Weights of a small mixture-of-experts language model, trained from scratch on English Wikipedia: width 256, 4879 steps.
Below are experts of layer 2 (counted from 0) of a mixture-of-experts language model. Rows are named gate (a neuron's input weights, with its number), up (a neuron's input weights, with its number) and show model dimensions 192-255. Each number is 500 + 25 x the weight over its row's rms, rounded and kept within 0 to 999. Numbers have three digits each.
Before each expert's rows: a language model's description of what the expert responds to; "gets" lists some tokens that make up at least twice as much of what it gets as of all text. This comes from a sample of Wikipedia text that the model never trained on. Tokens count by the router's weight.

# expert 22
It responds to: Line breaks in lists. Line breaks ending infobox and list lines before "- Label:" items or table rows, and short word pieces in compounds like roadsides.
gets: "\n", "s", "-", "| ", "|", " h"
gate5:490489518514546524480515485500513511534525486525480522458501551507528472479491481534514486489526536489528545519497483480497530521509536482504491505508508526494513513507410449489508517513511514
up5:511471497504524525529510478502494509516513532534472488456482560479498486479535505541511471474518477499499519488494505465499491523505522474510515459551465525481487455525458466477456481490585528
gate6:491495479495473516492503475483500450478503509513490517481499491518480471494526478517483511521518478515548513511484484500470500514481475543533529520499483514477472504473537532509487489502494542
up6:504469530512490502494517550497512511538482497443491501529548503511486525484518491490461471471486526498485498513525520497498510495503488499490508498502504522518493475500474482485511506519484470
gate7:490457503494504528499463489489465491523506500514532482469463519523472504508541447504474533490455526552495535538524508469491455484514508539483486519557535481511499538502490470525497512464471511
up7:506491463519493499514523520510515513522528448526505482518512539487486512508497525498487527508513522454468488512504480522507530513523495495480541473472508487525478502467510498543476534511492471
gate8:503483531460526508529490490461475500513533504544537517457499534529493466516508483474513516514502497482493513491537487489490481500506485477514469502469552453474520458517462502497491513544508504
up8:478493450518479442471513505512500525491462498450478470560533489483517511530532523544543503489507487499519513500480494520520489498478490478499561510524498524537450511490472521483486493475476484
gate9:511500502481496473472458496504507486505508475519521471477511505457471494517487507529475507520525457497507480503470459505493540491470490496524510462473523479471539496481452521504483487489486506
up9:501506523501509510448502497464490515502509530485508495494488547492483488492484550465473496496475481476447517516520471484523513517475483453485533514542541525497525518507487559485513498488514520
gate10:473488516477513520476498488483484504509526474531462483480479466543552488524520511508489513519506527481522534467486539496489487495501492503492480507526523492475469504502529465517528485471493507
up10:478488489545467473512497514505466471472483503434504446489447473536502506477494544484522494491527482497449503478469529502498532487492473502516492505491503497526488490506465505519518472472555494
gate11:486482496550536538458492456443515479477545472522507509508495481493528472503507509503544534516525517459514536480538476528502496480469519494519500518502523517522487515551508475559485486474485546
up11:492541483487486502475470508533457528544501496482475489457492470511490530478480512485492480501517502516507462531442516464460517505552473498492524475504458473507492491465511480478539504507472468
gate12:470483499505519485549486504475509521466532530516509476565515504470505444532519514510519474509525511518510509473502476465489538536506440486509494484460524478489525539506509523527540489476483494
up12:547493499480506510407525508526487464478472480466527530464493501545517526484478494486487533512475528505495486490517503532491483483479534518467449526505495541511484502504479453500421526513525521
gate13:489527485504498487500484472489533504476544526513462489487507522468525499506533496466505499444547512499498495514499529463503535467529509501504469466466516462514507519502446502544515503481486486
up13:498521504497521498477506553517487534559455468528543522540490494495498497468463512490487512522487456492451497521499498536474469491487482527501546514508497507485494488491532513482487544529511533
gate14:473495509513477484489515469460514508469509517453515486486492505504503531452507482505525493492491530488511554497527493523483478522534484498500491489468498491487425483538526461467502515507481508
up14:478553524497484474503470493497500520526525507484519493518493547550531492551450477527506502474509480465486476506495499498518471506475497532520491533494472511478519498507465519527469510457505513
gate15:512511492555486481530485489504497527450503513474488471497524501492534501493524506490502480469523482485524479506481519539482503534504488484556511519509458513500497462509551499486553501526503473
up15:478530509507495494472514494519510538477522449551475484491501498502500501486539511499493515499515460472507432489495518496508502494503460510492484468483512525521496525515463494509523514493498532
gate16:515520474485515449490518490476497523526507444485497481471539531498457546507497492508514489518486548486474499528457496501467519522489530535474506482491551510523494457462512533455509512506507523
up16:455525512508504467492510496536511507480510514480499527504533494517527520499479521474531501482470510488531470503484501472474492437548504498544498542521516541506521476482477516504494490458493495
gate17:491514516515452489524504516469537479528514490478521447452496486515518520492505424542467547491523540534510491455493490521533478490454519516477448512494479528484494470508530502502472449510441552
up17:533488506528518501509488498528499508533535487494493487519493493549505471478526500499498494495492485511514463495497484533510532543497481522477528503519502496477553500474467526486467476499518489
gate18:493459521514462496449506505497491500506550484525501482482451498457487503480551484518506499483486506481478513475531534507520507452504506508479537545467510498503523502506445528467518492505466577
up18:494560515505535468547533491459515518466460529429526536510547504504478488481489505455473515514534468481522474520469455501489483578521494484531474497517503530482505524479547478532464497524524457
gate19:504517475499475534515539514514513517461503533482496462457456494540463455520478481528500511492478489508524510539497532495489513525473495528543488472525479500506512481480515467509510444476486485
up19:493484537463484530510531483534510523468480470516507513526492548478501571485500518503501492522504522495478481524505477493509499469502491502502560532465461505455496488489500498497532534553478463
gate20:532503528508489511489534497465500494514463507480509513511482506507481552482523537538552505523475509484523527511508500509455529479500497507489495486514508519484509463538473464507511504486488441
up20:486515526508491498499525528496492480506514514484483490491469444525524503517487536475485505463511496510475461523511495483485529495468515504543549500527471505471513522464515524509501512544484536
gate21:551451500465466516501498503504470460523540495476475496500496491527521485492499489544480504491551515528484546533486457488455535517538497511537518529528550493497512511484536507479534486479516504
up21:496453490489499505555503538503477511497537512506465548513535497494479449491508459540505511499536488545513542503464463479538507508559514473574478526513492482490515498523513521471516502495499493
gate22:477462442518489503486506511498524536518504513508492543507482483494457485495497505507508520528538454486488491477528499497554496513515488510508537508478524526487475475494505534521506450509470531
up22:484511461484457488498493472458452530472581486480491535522491472485493500489505522476496529485495474539505498513512505467504535523465496484541522427497477503500490453517471483512476497515479503
gate23:508483493488495509509491458533494490532485509541526480444526511462527498504477498498475546534496542498526532538524473490515500511500537513495488502485486494497489527438520521483478487466460548
up23:494522477484464544504498573500508507516508491490489448464506508451472533509512493459516487494511502463498492536513503457510517478540475532493517503471456507491477506497518505491503481510511529
gate24:491487522500482500493484506498504503495480541499475483449480487493536481543492498560480510531522576489475511528511461539531494484541485521501455521501548475538519486468510466483522511468482473
up24:533514540494543500467499521460492507512465500475458508511486500493522487524543535479471465560506550494468481551494483480483473478542488500476512534563534493526506516518487522501489491515519509
gate25:480498507483530481465524529534482472486494497492521532526508483486488489463478453476507530511471512476480524464497538533453442495517477478485494458484517497494498523490493509515531488507514483
up25:508484530524460479508470487494514461470482455506512509483509455493510478516523495458463523492506466530510540544515474472498483515512506507472499468515479494478478481490524487532499500509485517
gate26:509507508490529505499495492513511544507525533504511463432522520474540479516482499546541512467483522497489505452491500497517492503495530500522498467527499491487541533490479506486554487482509521
up26:533510473501520525532488493464505536494488485495554521503476496529495458486482521519512503463506424517515476491504486487468489466506509511548511497496520482479511494456496499493522525559481500
gate27:469506442513501531527531491520521523522485568482469493481477492520533537508495531494490504506505526492508497495467516458507488497512501492478464490530521547491485523473535513490528491528489486
up27:527513422489501534554492533520490501478494507553530489472528506528502537532516504518463498504536509519516531452543461454452494511495526495506488480517505544500517484459489454468481552539491507
gate28:478500513476516516490538460510512455512483491500478525529537472512530437518484521530515475546474474497542568520484517541469547507471472510506444488509524484552466491487516503534531509516490475
up28:464490522447520531502491484484497438454488460560508480524497433486523456536487493530498494544504469497508532535478514507485544508493484483511519466480513481522516492492521500492475477488517464

# expert 17
It responds to: Year and number digits. Leading digits of years and numbers, mostly "2" and "1", in dates, award lists and tables, e.g. "2017:", "2016–2018".
gets: "2", "1", "3", "5", "0", "4"
gate5:474519502480506483495533475496504477485517536505493473478521538523497499469456459538517515486520523523525486492510497491498457479516538504513450484466453497490444496520465512536516477487483515
up5:529466489485520485517477491513455451526496516475543537495526470500502522500519466521483484542501489518483473527516527516514488481522456465541526495494502488537509478553489493498519499508450539
gate6:481497486503523514501544502526520510467552495533475474474460504484509493506513517470477523510513478455509524477450487511548492492493464503456542522484476501511509472534522509478523515495476519
up6:483448495509510466518509475482512484500557519546453500464503493505499522502489505476492482501509499472482479547454488518533511491495499503507514498488535505504528489502533517474485477487479521
gate7:518522474474455490490467511482510477486504491509490530457538522450533484486503482510496542513495484503458506501499554501506483490517495514508505512507462541487524552492475523531497543482521497
up7:543489477499456502493513521510508510496523482475510520471561525511523471513537502500498523470494508526448447473488485508456558500487467483489545499499517522515555537452565522500455502485493521
gate8:485509481475495500483520548503524482497496488508459516491503543485492508471513497482508466519518463507488500499481475469509459494556496552464522480456450498494477551492506500476512567459487522
up8:480489469493499501474506542494514490506461553485470525455528524494475536451465511439491459520509479533489514514474516531492462480526501521466461490468457524510450548533537462480479527469505543
gate9:533507556450528464515525446523504472482506469466471514477494467505514490499506503515492510502497503451508524482519531569455505519464446530486493498518468535500534515528451523499455493500536465
up9:473477458529475479509486508485493508476485459489547507546494517521524484481484515484487494496464473483513489523529446440520531492464515505522491493484483491484508486504543492491535458508513507
gate10:504529536456522557455523524480528487483501475481527494483500495499506509525497523492514558500547543508512467496488460456507522539527488525512505501526486494481495468496534488494509543516490503
up10:513465487544504490521485541532467506524527487514492533502481548484499457503532471547505513524478406486488498481527524474486481500479505497517520516494522490517485509517498449513493483513527498
gate11:511488574502506490532539506499510497508531506541490470482531521505517480440499492505518503468486505481483484501509512533543504503523494535516526525529512509523504504507468511526531448493481515
up11:476498503479485500477502499509476532495463495501529509527523485496468537505511547483450515529501461519493525518473459491468520524487502444510482474479516518461519517527529496437457489494508507
gate12:481498474529460521500483455477469506476480462488493471478484498502541496526547502505502481495510573563556479488498509474498460513498528477468467484494478493534460477452486508508462533446487505
up12:488501514504502499495556500508557536481496462483515501521468463519531497521485525483554467476521499463531531509485503498503511515494551562488517520480499474500467506492492475481522503512487501
gate13:511526475522503501498509453497523487511457510554504495495497507496484498456516486500514500480515522523484501465517545486460521499483523512489528483489450460501504526519492486466518508531517502
up13:493503484521533526469525464504503455507470474542486523504543515511490435489496489448513511492543517501513468465515506473501530507499538542519505505532507459508517513544541464468481534534507527
gate14:532482494499506521478488463501503498481524528502500486511504496495512472470518493480539452478476493500508541501546499499534528504480493472453477518524463502466481483512511467508503507494450466
up14:510494465538513514442529478481465484494514504529488462503494524475506487475470529499479477517526505497511534476504478481527528482525515458490498495492474463459468505483497489500480469500506482
gate15:508534485488511526507548488497483476511504492508520505474517497499487516499476487494475540531503496498526475464542463499495496529560523520484507497505493497501473484514534505485486532479491535
up15:518499482506501484481512473477518530528447483555479483479508502515492546469482516524509502451489510524547473499509440485486482512503512496471516466506498478511493522509511522515529489496496506
gate16:520489501485532541488504470528473473469485495489519525487480469463541501449428486549541493538482485501510505521474492504496504500485570499496512455532512448522475503489475511512472501506528500
up16:541427525526530469519491531499492491496454532485506498520521502479458523497510565490490537468470474485476469486488467505483553486482521504524512461467529474542553480461511486493472481468523478
gate17:505496531513504498517502528498473502513502531535485516516501509488498487528518495520481474481499471495514494472489540501479498510499489518536480497563499524521514514522548484478489477479501494
up17:502516505538503455529457575500486499519492546514508541494488480466519480498514476558506529517514489525511511497449449533507494498509469511508495466466496542534457471504521458513496497481529546
gate18:452529487541501489527461471495471458494524494490538468518502511516505463533495496527510500512466502514513448490467482483446485529445521533489488503484484500496513484488489526464506506520481502
up18:501504479535476483520438474546458522507492489481516502490514470480501507534532462474538490546454477503497448518486513493489513472483528503484530499507518513503457509492491503461480512488496486
gate19:508475492477483469499528549501509438502557477458511470491483501489499504500500541501505457459467483450452481517457457480467493510511502553466465506515502484495467508495513489490477544528557517
up19:520505527470511433524528542519488466490540485483509472497489505470509518468499505505509456485499457462432510498451463491507500480511455472476460493465504521516467539470486506509485527540545537
gate20:475489451504470541511551440494503456482491500525471520494508456454482539485477512491512503460504512524497532511511492465518495477491502476462508500499510555496498448496521519558536477483522494
up20:499465461475481464503499493511492527520486515514518465502482488529433470493477506474486510506505512552501489497476488524505513495461498518498491516508508502493496531491497498485587472527443481
gate21:516470521466517499502507543472464444489457492470471492463466460539506505542552471519491492460495544490510540508500531540499556514541462502492434525522473496495512494491492541507528502543500521
up21:496528511490455482526523508530499549523481541565514488498479488501458500527485474552463465432502478512511536463473519488475550497495490516500529477467509502513510513492505497499502541499532463
gate22:504509459502485469512512476503567511511508488521507517541475512494514504528575497527508520509506502528538538508469523476502478515513465510470495456467464485500517509493515480493530531510487499
up22:471481475520506484497516486478561492446481525491503537503521470483495521480515510552460486542497457513551517541473464511499488523497474475511516540454468522510523488471484547534484479504485503
gate23:502535487488479513471498486528504481556475458513524525519494498523510545553497500484517513474486499491599502522499517511480492556475528529494506455464486471470540466504471498459539531537474507
up23:487464478519455501483493522514505503539508527494530503509532470519496525545491510471493491473491472589502478527468525509538529510492474523515543489478512499512555499470555492501490512541477528
gate24:512514502521511517508476488483480525569517500519474500491517469493515518547462519477512470505503478493543478506502539517479527534528517531511433495508485511482467483471490472491476529479524476
up24:501535490499472479524534541502512527492496502490482540544479498499469506492521472494488522515494508492487494487524493503531515494479489464502539503446492528438511503497476486463522510524484541
gate25:483510464498457474531522489492456543519524492497547558503435535520485465491491545459444489492498488496466511483496491452469526533480515490472510475471542517467503523467538488478501497525520504
up25:488501508529490485483486507494492473519498473496482510469545471452451483547482500521531509500472518515551502494507475494499491493529482531544516510545476538470478507515507508487453497513507526
gate26:523524506468525540490482542471460533511482497498523431529465541514504493498479513527501509505535466477484519487512473548491521511504494504495517483545494449510475497553490525503506535483515515
up26:497518502483530509473482517484517512506484532493501459546506528462479482490471524488492532505545526453475479550457512479467479520497479531499496464491516520538480513513515524482524505474486472
gate27:518500482541512546483485525518515436507520521499487512491481537484516502512539531492487480558496479527537530507515494525434500496496501453507489487504453533494443539517519472509481498464582493
up27:485490516484492500510513539478549525475491524489480503500521511472510484494499508485476470472543510459491460483499501483486485459505561485505514501490499527526470521501461534470497486510479473
gate28:513495506536501503477516475517495502432491483462484506456507551494508500489487500513483505525487509537455504526473510528507475547515487460492511471511471496493501522493485496521458489494524508
up28:499515508542494461442476521482469501487526488460499493523490545512504472486507514527480546495520559525490477525499544495513504493518506484492461488479538460515476487511529487512475451487525487

# expert 9
It responds to: Numbers in table cells. Digits and pipe separators inside Wikipedia tables of sports standings, statistics and election results, such as | 3 | 0 |.
gets: "0", " | ", "1", "3", "2", "4"
gate5:495515512522505480525508503502492499481545510498454490446498515456505513449521529477498554509525480502492494456478443459504485533504475504497538479495512509506522506506497547465478516455518505
up5:529486484463494473501499501488531484514493534515467505548493511507498506493518523543539513492511462479468544497510527521530516467508466463496487513506533478504494464467529470521459512505498504
gate6:494507509513503529512452492508545473490465455492530504564475485518527495458453489517522500464476500495498511514466517453493529479527541550490518488473497497496536491483495448551503504513479501
up6:512541481499511451477489509495502500552495532431494501508491538502505517510487487512446508514499535510471467503514462527516454475467485495488491524498494481528495489486494520495497483555470485
gate7:527501493525492488504516497523499482530500477520517506499455502535490496504494445499515473543494484486507486511526528492539501489507500506473514524498549539512508501529499512527501482508487528
up7:521497482469458452482464460529498481494503503492463520508499478492509532525511511495436528470542505483483549565448525519490522479487496570551482462485505506484504513469526526517533548472532459
gate8:506488493504485496470494481462501501512475498541469545475517508496514488514530528474487499492509454517493514501517519504470484463518498487499523502530471516528535514518503498501547517502564478
up8:502524504519518480480539511484541500499529515491481551470513556457486556486465519437545481479512475466509505520511510549495517541521543517510536497486483493477514474435513483495510538494506505
gate9:506509494508544534486482496519497495505528514481521506489499505483451519505526521479475486505486496524519523460503487502492475496438429529505496493495508494506534534474467547509518509538529500
up9:490500483484494494508517500479474494487521465470500452537515495527538519471472479479491538506493494502497495475552473468535501494514521522521513500478471502508516465510525508513467472486497520
gate10:532486484477505547501484513494517481505515515515508444485513487541495527495525488473521529539506540492475518479510481516511492465499492516454484493497487535504503517536543541486499515495514498
up10:548477482483520491458477548519474466517519482503466485462527484527497507496500507528528484523491515480449480496494520504480484518555480526496469512502464536501506501536541499483493539528517510
gate11:491471490472502531510501477502496512482478547472485517467521522517512484509513535467486494474455506492443557514468502525469507508485501527520504438519501445506470490504449508486485530541557479
up11:508507476514517435513495511544505442468496501481484516521490498502495505471474507502453509504500491499504551521471498514477465485430526562499516507497484496522507505494527503478518515515449529
gate12:534496528500497509510515474529449456510488482482511477483467460517523474497479438502516496495496505518555462499531513503495482530521552469456465497488462464502511525485507534486484515491516532
up12:481496468495498467515573507506493498493491513513476493523501519481487505479496510494487516524499483471507508525498512504498518489486510525481490568530494519465468508536454492553528479493503463
gate13:535497526503515526527453483524507476498510490490464524501516490489475526495491507547501517490479535535508498469533548528489551533545494551527487499484517485502511496493547468477516556494451573
up13:504480474525514481536528578508463531524501495519533496489477500495505465505577515542486493471478483473508479518507535488509502523512509532509473529506490491503493474489517483516502478505507489
gate14:551501510520519495499520499517475457443515495500546512466474460503525481521518483539538512508454475496498545475518499517496481497478512508466514515489507514521486503503506536500503562506523465
up14:469477520523496471486499459489455513562507504472492492548480506514532494488469517518496497539518520491527507529505511481463490453482478465515475520506507506505466466485488505480529497505498474
gate15:488509485511469439491502514497509486525497509512508471489507491508496477497497462510522505557523494540563532503498494518512555507499538519517515516477482508475525520563503473518521475501528468
up15:490510465512483459530498476502470478516507484489508496512499519517534501533480477501520529523505505521530529473463481536519515505544533530528476466497525476456524508511496453517524507490489492
gate16:472543496504493488510487501503555498497531520507476512527524561460517531484549477501476493496467528493492461468484483514560504501507462510490432496482458518513531527478493521533471504517518498
up16:463518472482512522484542512487563483474519488523507467484484479486509493501500500551508473483506557519475450513521489467507491518438440492481501507514501500528490516516512516483495505563538532
gate17:499551527472507507501504515475449531529494460506496503490512498477484500485536484468534538501508524545552479462498488556505508517541541523558450479486502472455525492463474498425485526498493513
up17:451516527474465506504515468501477552506507509481474485544522537487503530486477473528522531452490489508531524502492478492525489496481519473558465447484498495475518543524459522504485524511519492
gate18:493512450460504546484536495500486539505502508520536528518480499529490512507508495534460481527548508522450554521526519482542512491493525480440480488469494455528487526525482535519509481481509446
up18:472482541502458506511555488498508560505481497528508478554464502463494486493465537542504475490515476498480444541490523505529526489517477481475516496462501502529480495535519516530516473514507514
gate19:528492523513531510469488481497490519473513475562515515500498496483521511509515491527514519521526491462551506472513539466513481468521502490539521432464513589571487504514456471479495477505533507
up19:467499492491502497488506451493537480503521478520491518519486516459540515499539491541510531491519539506558461463487498465495480442523507485519461424497496526529470535476473510511471485476480505
gate20:518486516505488478455455495528529478479515502496509506528462483496477472439473484487542455518574539516497531523507485485491531506515532495489476565472516460446502498528497498459574537487482513
up20:538539484523502483555531477504519501501513481453462546499469505486490534481507500491478501492502480479525505519493498486507535495479443509518482475502507484529530522498522503514458506450470493
gate21:489535486511460480473470499476526485501485497504470562507513557476524504475491478492508499504495493446506554537489506502478504510530537513511482456488483511467517490485505507501489528482484462
up21:475510517469494530473491512489470499492474479514492508469543530505480494471500526502527470482498460501519475535481445518492477514519527483536487476511500480498474478534505510494517500493490457
gate22:525481512479487510517509488505488454512510521522489483490548478491494525539481520476487512528521520534494480484525476482503541532500497498480527506532546471495505544530535524478492505503499553
up22:483547462485530496485517460512537472476535507500518453534559481496478514546496495468472504487526547513477507491500506504481463511502454514512530459494492475519548548513520477511483528485471501
gate23:519510497481562504490523481518496538539467523521455534490464550500514559496520529497514491525500493479478483534511500496487549450512511506477525511505514514486502492510481479508478491476509488
up23:507500485498520472518514494490467505494511488495500479472454513489518511550477505491479514509508495499516508496518522540465503514507477491505500487477502495493498512493493488523486490494545469
gate24:483498493451513519531532503511498490503470513520494470486482509507525481514523493543520530504477473511482487527527452454478517478466544529466492463515498498462467484536497527553510456496572475
up24:484528519495484542470510537485503480523521503534508487491483462500476529541506519493514497497500489487462483462500490488578477511446455484485522495511504459521516504498510482466506506494456553
gate25:504459507502488529514501526460517537499489501532508529509517480516528472499502480517475458482490504509459545502556491544480471525492491506452507557522497521509488497486466506478512513523501503
up25:509490503512483480532504496543511479487467477523542492528521468516480481492512519483512520545479507475516547498516516498535461477501522554456476519493510534529491554515487487549519461509486519
gate26:475515480479492496455504531554489514584516514478561445498498480542482513523508477534504519516530538559519532498521499501513493521491502508475492521505498473508518495489517519482526513534522543
up26:542507484474504500518491513528547486450551492477495466540526546513497526519503511467450515466481451452450481538505496476509500522510462494461495493547534516512538477528492495532487489504482494
gate27:494492486547528509487519524461522485481490515517543513479476503530509500506495492567497542474447492475510529447526479495492494518508486522497509469485523534564476527481506464513549509512533547
up27:496473496491423503556501498494495506475463507476473522530509479488531508497536489514486485493449451478488553527472531494532475483480467532499474478515509505491525552513548463537490482445553477
gate28:482516518504495515493516519478516457521501496506523483492487471523523513502494460498502499498513539504475552464512510484496490512507490530502470501480489528487516466501535516521559536529538503
up28:516546482481516456504539517499560492475530534495522482485482473467495494445476504463472487472526473491492538483484490464471515497453478515502488477485501503488521530513490502523456524518515511

# expert 27
It responds to: Year and number endings. Trailing digits of years and multi-digit numbers after an opening digit, such as 18|35, 2|020, 17|49, 1,38|2.
gets: "6", "7", "8", "5", "4", "000"
gate0:551512508497484497541500465525487471474518505478535464475487515528516456554513535512489502498501520469445466536529513511491521486538497524471543497510498512520454529494529503542473511534504463
up0:491484494499509490498553497534518458528507499496463529523536508473489480509474515464467528474502503471509557495455475486458515493501481532526462505465520482503495514502518479532475513455515475
gate1:508476519513470482501473509473452536430520485520457489498496474513506484478463500500525501483523522545535470521543496507499469497438544500512504535471475524476491460481509497501514505499482515
up1:480520479511532503464543522529493493506543522502523505490472498454464523511544508468514513495483471465497505505475440496478507461463461494480522489521535493478501502520467496522507535509531493
gate2:490458492504513509504486500487500423504511505500460481505496482490505507566505508518495531555556543488524509479495547522512475494484481517493465463493521467510494492505487494489513512494488511
up2:489512474456503522530514489500485437495497506526451475479473502495479527531517501508461508516517540461502484488491536489491482518496489506463457492524484524530526552510514514528491516482525500
gate3:502519493540522549493535460496531473498503491472500504466458511510495514526539437549498475516553561462527522461532493500488505488441549493474461452467508553545485468502489478523487508523471518
up3:509469489490490534526505542484509527554496489532492518513488504472527473516486498514507478535529497475507500507464539515481526520465524462533523501504523501530463458513492465497464500503520532
gate4:512465483508518523480472496439498518478507515510490505525498455550504500481507463462547497524511559528475569501543515506522508490512524524468492539476523511515476499481488505518515516551521453
up4:519499513500497475525470492502489457509505489471495495542477517523522510468456534471517488501469433513547454512475481476485520502475525486534526500519518447485504518502513440487500506509469472
gate5:506483509498514502514488524481529476508488514491466498514535499458487526523451529452503487508501449509477501496467477491519507471514526506458500479523465492540464532479505456496493522485498514
up5:501485530505517489512512514523521515505489491534474490509535525441476516490510494481495476453492464524479463490513491529498464441541514538446505446486464495511472568523493497461510534478535498
gate6:504471482501519483496487467508504522518518493433499502497495555491480506497488516504474507550494456529475509480484514533514528502532484492497511482518483512464466498524494478487502465466511503
up6:484518512480503531508487505484492491509487514543475492488495493516526518507507485506549478448493519476515534468500498477483506495489489564498525502472560476515523494506477501535468534529505512
gate7:508555437510470520485479497503527482514489508502474518483501487477482481478487499477466509463515517451537452509532519496499477515534501479478498495506520502511525517464538537491501489495484502
up7:515497479517503488454507508527538474532485475508465520498497511531497487544487486561509496506503539499503484503526484481514482542455523471491483504476542508484468487521455461528519475515515466
gate8:511486471504511511492518491514501479489488510502489482481475488531520474505510498500502480500507498496524534471547505514505504484519476539449459498513460493533499469512519513500511461485480488
up8:504493506508481486504512493534512479513490515534543480497489531499488534478541497485551457502490495502502516487525527493474525493534488561529501484478516448565474519543534490493503501488472533
gate9:470487488518536485507479510511537533454489498466480516504597470495507492523481491511487503523491565527462508499533449496543535526522484486476463495500455519515509488464500513466485482504520472
up9:536502497477505494499493496479493511463466543521490543475494493495493504498529487468522543475489529517557479477496501510512482472512495525524509492489491462489511557505556478486498525463504512
gate10:540466486456479486489519506520498492528546525508466453479548516533490498549531497509566494447499493512511528459502491502505505501511477538494492489496510474475519519533503524485489493498486484
up10:515484515445497473499519520537503481533532518490485496495505508485512526521513485518534449521487468477480493480491473494517489497533510525469487478529521503467485528544506520482536518491510497
gate11:486504460481478532499553495549526516497465488503480464466493557444557529511467501508457447551477469485514451524488467510523476485528489505497490503512465526508534541485524498463526516455457494
up11:514498472509479500496458449521464470513555502487481509521531496518470477508508477507526535494492495527515531459467531522485510477489532457549526497530526479486487496485477529572495482491522497
gate12:489492519494538522469519498542471501546468518506507485483521491518519501488526488506471516523447533528497557482471516492527451521544495503476474467473493451528464495527549504487514537516478537
up12:550495497479541523474449523505522523531538522475502521499472494530516510493494554484480513485515486555490490476513522499518502549528519499482501518513472501493537508515482470522491485529508528
gate13:569470515533479499520529492503518496532513472503488538475539537476520505516579494470508476535525468471516489446491538515514472496540503531509483541505480481475491463553491523477525481482538514
up13:409504487477527437477503532497513494490502515475512476530467459516452497517432511520498507473481507478491475552502491484503538507478484478531547479508554510541509521487517469520504527503482491
gate14:465505442482458504498517506464541553515506515526522517522502488473538491548475531504512506501479510504475468483514527520544517497496438447496555493520514489504542483462475510501464470500476525
up14:484490504534494503439498494507458489487499508507501463501515520538490468441492506496454512478535501546479468518476475470510507488481500509490481485498501476470472533466480500506494520521504479
gate15:480515568510499519533512521494481514473510474500482557495492560497468500529474493513478509486470520509484539464511517483515506501507561504457538488521469484515475510490480470496529505489527463
up15:496503551499488510537486515497478520486496478509499549499513529469444499533469523498468533546490524508495498498495523529510494482477527501473505519472499506533490507483490477476502518500517460
gate16:510477506496513523491465513469452487539478527484512496453436501455515496537538527544483479482468475539495498490527476475497544508531494451488519517492521506498476516518492532492538443517482485
up16:474525515513508492474556473508531563511538514529510513592509483545531527495533450497533518507536527500460479498476486498507478466465507534511505488498489523492567520508492470525472535492506460
gate17:502494469440524511519523505460499465502493503492496456486532486535437493502504533537472498465486521511567501523503526507481472491513537485496500514532488516512493479508510516542514476511453501
up17:510481469467486501527517468516475489522489491507470454520504495534451503471479488502461482468476522487548476518513525514465466506507515509526533510504500560453492508500499530525531475512525481
gate18:451476511498482535473496520481491519486506530474495488489506501514514471467484497441503515481447491539483455498485494490495507490464534531508488485482510524494479507463511518501468478516507439
up18:539520493517484459503520501544505492487495461512496508496525503501445518470500497525506483497575484453543517516507508488496516513513452467531518514485539506478528465515497482495512501472478527
gate19:523513503539468498506498485473510511478500516484522491480456499485464493553531497479509541451497542520483546479523485514544495480436480524516482518499464466495526467493521520528502514486499474
up19:502518507465539446527498508520479485534519510500504524503528473533509523470495489496492474531503481511475510483508511505517504496532505484516444553490554551503508500515509491512451504463529516
gate20:490500461502511479451466474525512505512509474481503475471512572486568492510476474514529478450550499502509510446465521510543465479540527478542517475489471515500491481524502510485513488465555496
up20:479504511513507529549512474482509498511493487499495498510512480516496518464468533459524515554475485522509486488519492485478508487449486446477484535508496519522484452487480503505496488515474551
gate21:500504482482499465531489453524493506545509502508459516499480489505497482507487474503499515518514512400457494530511537497522499520521493496522475501532490528484500513550524561526509483531492518
up21:511491542495469487502537515523475549525533447506557505475496502498470513504546517475483499490497489535476460496488479506470519505534474505490555507508508553513525484508476525467466492482535532
gate22:506506514520513504527497494496508510496532477463515466557484511501518505521540482531516483484547559511463492471548495524487475495507518489525474534492532486496489476501503499547468524481478475
up22:479522489485500480502491529505496484506497486562469486514507551484494511439494497513487459501475491507445501496490493469496504496537458513522499477477514492501454556498506466522537492452491527
gate23:445465494515485507512537507508525451518481535491452482520476545492523534530496483510523492495489515447537541495503491477497491485492524547488475449518533479517451527514488458478510490505532510
up23:483516534473556417489507469529480545524469515530545476475513473479464508446538479453469551448482473531503462522517494480475546512503479481535475507467467526490473504481524519482522524528474519